Experts of a small language model: a softmax router, 10395 steps.
Below are experts of layer 5 (counted from 0) of a mixture-of-experts language model. Rows are named router (the router's row for the expert), gate (a neuron's input weights, with its number), up (a neuron's input weights, with its number) and show model dimensions 0-127. Each number is 128 + 32 x the weight over its row's rms, rounded and kept within 0 to 255.
After each expert's rows: a language model's description of what the expert responds to. This comes from a sample of Wikipedia text that the model never trained on.

# expert 22
router [147 105 125 131 106 157 176  62 103 125 149 118 184 135  75 157 146 186  42 122 161 142 114 109  73  70 125 147 133 129 145 129 124 147 115 126 164  54 133 174 118 146  99 132 107 166  97 121 150 129 105 121 144 132 204 119 110 119 116 124  88 133 170  71 167 115 107 171 173 159 124 163 104 166 130 150 158 170 118 127 116 138 121 104 164 129 173 121 106 114 132 155  73 130 115 110  96 172 107  90 157 128 117  48 116  69 150 108 166 101 102 112 142  98 158  63 153  41 181 125  98 165 138 139 100 142 160 170]
gate0 [ 95  79 146 100 127  50 153 101 171 105 152 137  94 121 134 117 134  99 113 123  95  84 181  88 129 133 111 107 148 141  74 159  74 135 158 111 186 124 115 155  85  75 125 117 117 153  97 214 178 142 155 122 119 155 135 199 133 113 120 129 128 155 121 104  92 122  85 179 149 124  83 131  77 164 146  75 167 111 104 167 160 125 141 129 171  95  92 173 129 154 106 130 134  95 118 104 140  53 103  89 146 137  48 135 110 128 139 151  70 198 119 160 116 138 155 130 103 117 161 126 108 129 201 148  85 161 146 149]
up0 [128 143 219 122 101 181 137 133 161 110 104 100 150 148  96 137  99 140 124 111 158 127  96  87  93 123 128 140 164 196 113 151 177 135 128 127  65 118 110 147  88 156 103 148 107 105 146 128 117 163 101 138 147 118 199  86 155 108 102 123 135 172  99 177  65 137 164 182 132  98 157 168 127 151 129 190  78 144 154 163 131 112 135 107 134 145 115 117 168 128 124 148 187 196 206 140 147 121 109  72 134 158 119 184 118  65 132 120 167  86 189 135 135 133 148 117 170 128  88  97 140  50 159 126 101 160  96 118]
Description: First pieces of words and proper names, most often the prefix un- (universities, unidentified), also pre, ab, United, and place-name starts like Ar, Tor.

# expert 13
router [ 77 222 120 120 121 114  96 196 169 107 101 121 117 137 131 113 124  95 141 153 160 119 152 103 112 146 147  51 117  84  79  75 120 199 202 160 140 118  51  98  66 104 105 119 133 119 170 143 105 162 125 163 130  93  88  85 113 155 130 127 188 111 109 124  64 174 166 117  98 103 106 140 115 123 142 126 101 166  99 124  73 175 158 173 142 117  84 166 118  87 109  60 126 126 132 139 146 109 102 167 132 138 173 118 139 132 119 153 157 107 134 121  73 122 198 120 115 102 133 128 123 146 172 146  96 157 117 107]
gate0 [ 39 103 125  95 167 135 155 171 153 173  74 145 107 109 121 180 126 149 113 134 155 171 105  39  56 149 121 140 102 128 199  95 108 103 151 121 125 147  83 123 130 129 147 109 108 123 107  74  93 118  93 118 133 161 171 154 117 139 122 126  52 115  95 146 170 145 121 121 155 113  74 149 109 168 132  94  93 137 162 109 141 140  66 129 114  88 116 160 105 123 125 150  82 162 175 140 146  38 149 131 122 204 132 157 145 122 114  84 126 152 117 171 145 107 176 166 140 137 148  72 113  85  73 104 127 145 125 116]
up0 [109  83 145 159 130 112 139 163 159 109 164  98 179 138 156 156  62 146  83 101 138 101 136  94 214 161 143 120  84 131 138 105  86  89 149 122 152 127 139 119 109  78  83 124 143 155 121  98 148 115 108 138  81 149 130 137 131  70 151  77  95 191 144 130 124 103 123 139 120  82 149 124 140  45 214  96 122 140 182 166  89 133 135  65 127 174 127 190 135 160  98 150 147 118 182 124 129  68 172  75 157 145 130  97 160 166 109  95 125 151 118  93 188  95 174 105 115 136 169 118 127 131 152 119 108  91 163 115]
Description: Word-final suffixes and plural s ending nouns and adverbs in prose, such as defeats, expenses, digitally, plus abstract nouns like services, education, law.

# expert 36
router [125 107 170 124 116 115 155  95 142 137 149  94 114 142  74 143 147 120 103 120  95 120 125 152  90 190 198 102 115 130 120 167 142 129 143 128 158 168 136 144 113  94 101  99 103 123 149 107 105 100  71 101 136 146  98 118 134  59  77 102 170 149 188 130 161 117 170  71  93  93  96 148 159 110 116  42 153 119 141 203  75  91 113 130 133 123  81 137 117 109 148 167 147 175 177 180  81 227 150 120 162 162 131 143 127 125  81  93 188 105 128 121 169 133 105 164 135 103 106 136 170 113 137  69 137 116 107 164]
gate0 [ 99 172 118 159 139 148 146 120 197 115 157 145 140  56 142 146 137 110  94 174 121 124 142 177  56 145 127  86  96 138 134 157 135  91  75 105 141 137  92 113 139  92 155 151 138 115 119 155 101  76 108 154 165 120 174 193  94 134 114 164 156 110 173 180 147 165 126 123 113 122 161 120  75 131 162 106 105 149 102  94 111 174 167 135 195 102 167 193 124 137  80 130 142 167 126 152  74 155 150 154 166  87  91 157 209 150 164 127 147 129  92 148 160  59 134  81  76 117 112  98  90 129 125  76 148 116 147 129]
up0 [104 104 154 110  94 141 123 111 112 107 173 141 146 139 108 156  86 121 106 102 128 131 107 129 152 149 107 162 145 117 139 132 109 117 153 142  85 137 111 175 194 103  78 118 111 131 148 118 118 155  80 137 135  52 110 127  70 195 154 126 120 134 143 146 166 199 124 169 139 155 113  89 215  74  96 157 107 107 137  82 124 141  95  74 145 173 128 148 105 159 153 113 113 145 124 123 107  85 143  36 137 137 135  89 138 104 100  44  94 176 165 141 136 199  70 101 153 135 105 117 113 167  69 167 159 110  96 168]
Description: Main verbs and auxiliaries following a person subject in biographies, such as served, was, had, became, has been, received.

# expert 55
router [176 185 149  98 159 141  95 223 128 112 142 140  68 161 134 107 142 146  90 144 131 128 115 140 139 140 142 159  89  96  91 168 164 113 176 169  91 119 116  73 110 130 131 169 111 125 139 136 139 151 150 146 127  68 157  61 102 109 175 135 125 144 110 111  87  90 177 168 107 122 134 123  72  43 120 148 147 135 141 106  81 167 132 140 127 112 127 198 143 124 112  97  90  87 126 142 109  98 113 177 118 138 118  92 139 125 109 102 125  95 170 161 142 166 194 140 101 134 162 119 112 197 167 205  90 123 103  63]
gate0 [156 154 160  65 117 169 118 170 126 136  76 140 133  82  87 104 193 108 113 120 141 107 140 106 102 158  85 104  25 154 123 109  67 102 175 105  57 158 121 143 101 166 121 118 160 168 109 218 147 143 156  59 104 101 111  91 164 120  92  91 127 159 115 124 129 115  43  89 192 134 148 128  88  54  69 160 147 103 117 129 152 120  82 159 108 138 121 127 155  78 169 119 126 128 128 195 131 103 123  96 137 157 130 124 126 118 154 162 140 162 115 114 152 131 145 117 149 125 127 122  99 116 116  96 119 103 116 145]
up0 [128 143 158 128 163  97 163  89 117 179 128 193  95 126 100 118  96 135 151  97 127 107 192 189 114 117 118 161 125 129  83 123 131 140 119  85 161 158 196  91 118 121 122 136  97  91 129 112  83 150 123 156 168  62 166 136  76 114 159 109 100 140 182  81  90 145 105 157 147 108  72 189 203 113 123 126 123 143 170 122 141  74 136 136 106 133 104 123 126 114 175 133 147 113 124  72 123 122 136 137 130 138 132 163 215 126  72  74 141  71 154 110 133  81 135 161 135 110  95 111 165 209 161  83  97 127  87 119]
Description: Nouns and plural endings that close a noun phrase or article title, such as football team, club, Championships, players, accolades.

# expert 4
router [165 106 147 135 103 122 143 190 132 128 108 149 104 162 140 131  67 112 136 133 153 100  52 120 147 129 125  76  89 103 115 115 101 156 172 119 132  86 107  87 131 133  90 129 124 127 109 185 149 130  87  89 116  86  48 152 149 137 134 135 182 108 122 116 112 128 115 163  69 102 105 164 131  64 155 114 186 136 109 109 132 193 143 186 117 153 113 167 151  90 155  74 129 114 150 150 157  83 109  75  75 120 183 153 123  76  74 107  90 104 143 146 193 151 201 139 144 139 158 132 116 166 157 153  86 103 126  73]
gate0 [123 200 133 180  70  98 109 138 158 172 130 142 131 153 135 133 125 153 160  94  90 170  99 124 123 186 153 116 126  95 138 117 110 201 132 100 136 139 102 153 183  96 137 107 107 136 126 153 112 132 160 165 154  99 158 142 103 110 136 109 186  99 152 111 147 111 169 135  86 123 135 114  86 139 185 124 174 115 132 142 148 117 154 102 189 121  63 188 122 130 179 128 131 117 149 116 130 126 138  80 158 111  76  63 183 179 129 106 121 180 120 109 111 167  97 107 160 146  86 110 182 151 159 176 197 105 151 222]
up0 [ 88  77 138 130 115  93 217 118 125  99 102 138 158 118 113  95 106 119  98  73  88 130 165 103 184  96 177 153 172 109 149 143 195 108  75 133 140 187 140 122 112 114 133 144 151 115 159  88 104 135 102 129 155 157 143 133 117 122 120  86 111 155 170 103 198 138 184  86 173 104 158 204 111  88 167 131 153 138 131 179 146 157 104 171 114 102 141 104 141 110 147 133 117 138 163 170 158 163 126  96 146 104 139 173  99 125 110 138 148 101 159  55 121 213 153 160 103  86 134 139 176 138 129  68  91 160 133  88]
Description: Head nouns and word endings of organization or institution names and public-sector terms, such as Army, University, Company, government, Squadron, Task Force.

# expert 9
router [117 122 125 132  99 156 158  84 118 133 160 107 151 174 147 166 157 122  88  89  88 151 150 156 197  62 111 156 151  77 134  79 137 144 137 140 149  84 117 177 153 146 195 198 108 141 149  83 107  59  79  86 172  91 133 141  96  59 116 147 110  87 112 106 136 154 116  99 104 121 124 102 129 175  85 174 124  87 146 140 149 144  75 114 142 153 177 134 110 144  68 121 112 124 115 102 176  88 152  43 135 133  70 119 127 135 123 121 151 109 132 133 102 154 170 108  88 136  71 162 137 185  82 148 141 118 142 146]
gate0 [155 199  98 113 136 122 121 155 173 199 148 137 123 104 153 125 121  95  78 100  80 137  58 132 103 121 105 111 126 137 119 136 103 100 125  74  99 173 155 161 152 139 109 112 121  92 140 128 144  89 127  77 172 140  83 179 114 153 143 153 104  60 109 137 102 121 117  36 131 123 146 149 148 125 126 100 146 146 133 158 205 122 130 106  86 114 131 105  63 101  79  69 101 105 126 128  67 135 126 115 152  59 145  67 143 100 141  92 165 109 154 159 129 108 107  85 195 173 121 136 129 120  70 124 106  91 100 181]
up0 [136 115  33  73  93  82 169 176  91 106 124 110 108 127  98  95 146 155 119 129 170 125 149  72  72 161 144 134 170 125 150  78 137 128 113 172  59 187 152 135 102 179  70 190 192 114  97  95 104 136 148 111 140 145 165 139  77 104 184 171 112  99 127 136 134 126 124 101 110  31 140  87 106 113 126 121  96 118 160 170 138 154 128 153  96 124 109 136 185 159 103 126 140 183 140  82 106 135 149  99 121 123 102 130 127 112 157 166 161  80 153 118 115  77 110  83 132 133 106  93 126 125 145 123  99  98  95  93]
Description: First piece of personal names, mostly foreign surnames and given names in cast lists and tables, e.g. Ag, Fern, Ed, Sul.

# expert 54
router [107  94 151 116  91 108 118 141 124  90 159 103  61 139 116 129 113 112 127 147  82 114 123 151  95 182 189  89 122 149 104 171 128 152 168 135 137 182 106 134  90 132 140  90 140 127 189 127 143 114  91 129 119 183 111 128 106  69 109  73 175 107 175 154 136 102 124  89 173  61  64 135 149 110  93  41 148 118 162 183  79 120  83 109 119 157  81  99 106 123 110 148 163 150 161 157 128 190 138 142 163 188 167  96 117 126  82 116 158 126 127 138 148 154  82 166 160  84 122 105 179 150 142  77 127 136  82 139]
gate0 [176 101 142 148 120 155 121 127 158 131 129 108 122 137  81 139 162 119 106  80 148 159 140  93  63  43 158 101 107 211 103  98 165 114 161 148  91 125 135 149 175 121 101 160 166 143 121 114 125 151 209 161 154 154  71 170 111 102 155 146 118 126 133  88 119 159 101 146 228 106 134 152 161 160 135 132 151 168  77 141  74 143  66  93 114 179 110  93 168  76 109 158 148 160 148 154 120 152 103 136 149 134 139  53 138 112 135  77 158  88 128 102 128 135  97 147 157 171 126 142 149 163 102 133 111  94  82 123]
up0 [153 184 108 154  68  99 131  93 176 159 131 168 127 138 115 135 113 142 156  92 152  95 164  51 117 161 104 141 142 194 107 103 150 103 161 114 146  89 175 133 150 166 161 142 127 121 115 140 152 107 125 190 141 108 136 229 118 128 156 189  98 169 130 114 121 152 191 138 114  95 154  95  90 160 124 126 167 167  39 140 154 154 139 150 150  91 166 130 155 101 132 114  94 108  88 144 156 139  95  62 139 158 144 170 110 104 174  59  86 121 121 128 103 163  79  83 120 164 130 108 137 143 104 165 154 151 153 136]
Description: Verbs and verb endings in infinitives and action clauses, plus following prepositions, such as distinguish, resolve, took, using, wanted, about.

# expert 14
router [161 131 137 138  93 170 141 183 122 138 169 173  83 156 112 116 116 107 152 157 126 138  66  96 129  96 168 124  81 114 147 154 135 162  91 120 150  96  69 107  84 161 113 154 112  94 110 147 174 142 130 111 138 109 121 139  72 117 151 166 139 115  68 122  96 181 154 164 135 174 208 123 153  92  92  82 105 141 121 195  83 174 130 138 135 108 129 172 153 141  89  90 124 131 130 147 119 125 144 125 100  72 180 133 116 117 125 126 202 105 184 164 155 135 222 181 182 119 110  97 132 153 137 107  82 122  66 121]
gate0 [147  77 127 131 136  91  75 169  83 122 148 184  99 139 137  91  57 148  98  62 149 130 103 127 104 114 140 124 111  95 143 199 195 157  81 129 115 108 112  39 100 110 148 116 102 137 111 143 130  96  95 137  94 148 126 174 150 139 109 100 101 139  94 147 134  95  81 173 135 133 129 137 173  69  89 136  91 152 197 114 144 135  91 154 133 114  90 109 107 123  94 137 133 126 143 121 106 157 109 175 160 114 124 133 100 145 152 160  73 139 163  80 128 108  92  81 107 136 205  64 149 163  98 100 112 155 119 207]
up0 [169  92 155 146 134  89 126 134 148  85  63 169 133 171 116 135 167 127 135 158 180  97  55 176 106 126 152 100 130 185 131 118 146 134  68  81 121 127 111 132 132 124  75 116 146 127 120 123 140 121 142 175 129 111 172 183 126 117 170 140 115 133 170 127 114 143 147 171  85 132 120 119  65 193  50 133 131 112 133 147 160 149 135 179  94 134 110 199 110  96 189 114 181 141 140 169 169 108 148 111 111 127  74 124  88 157 165 127 154 130 174 148 108  63 143 166 170 115  86 107 126 107 150 187 186 111 136  75]
Description: Nouns for creative works, performances and contests after a determiner, such as song, album, series, set, round, match.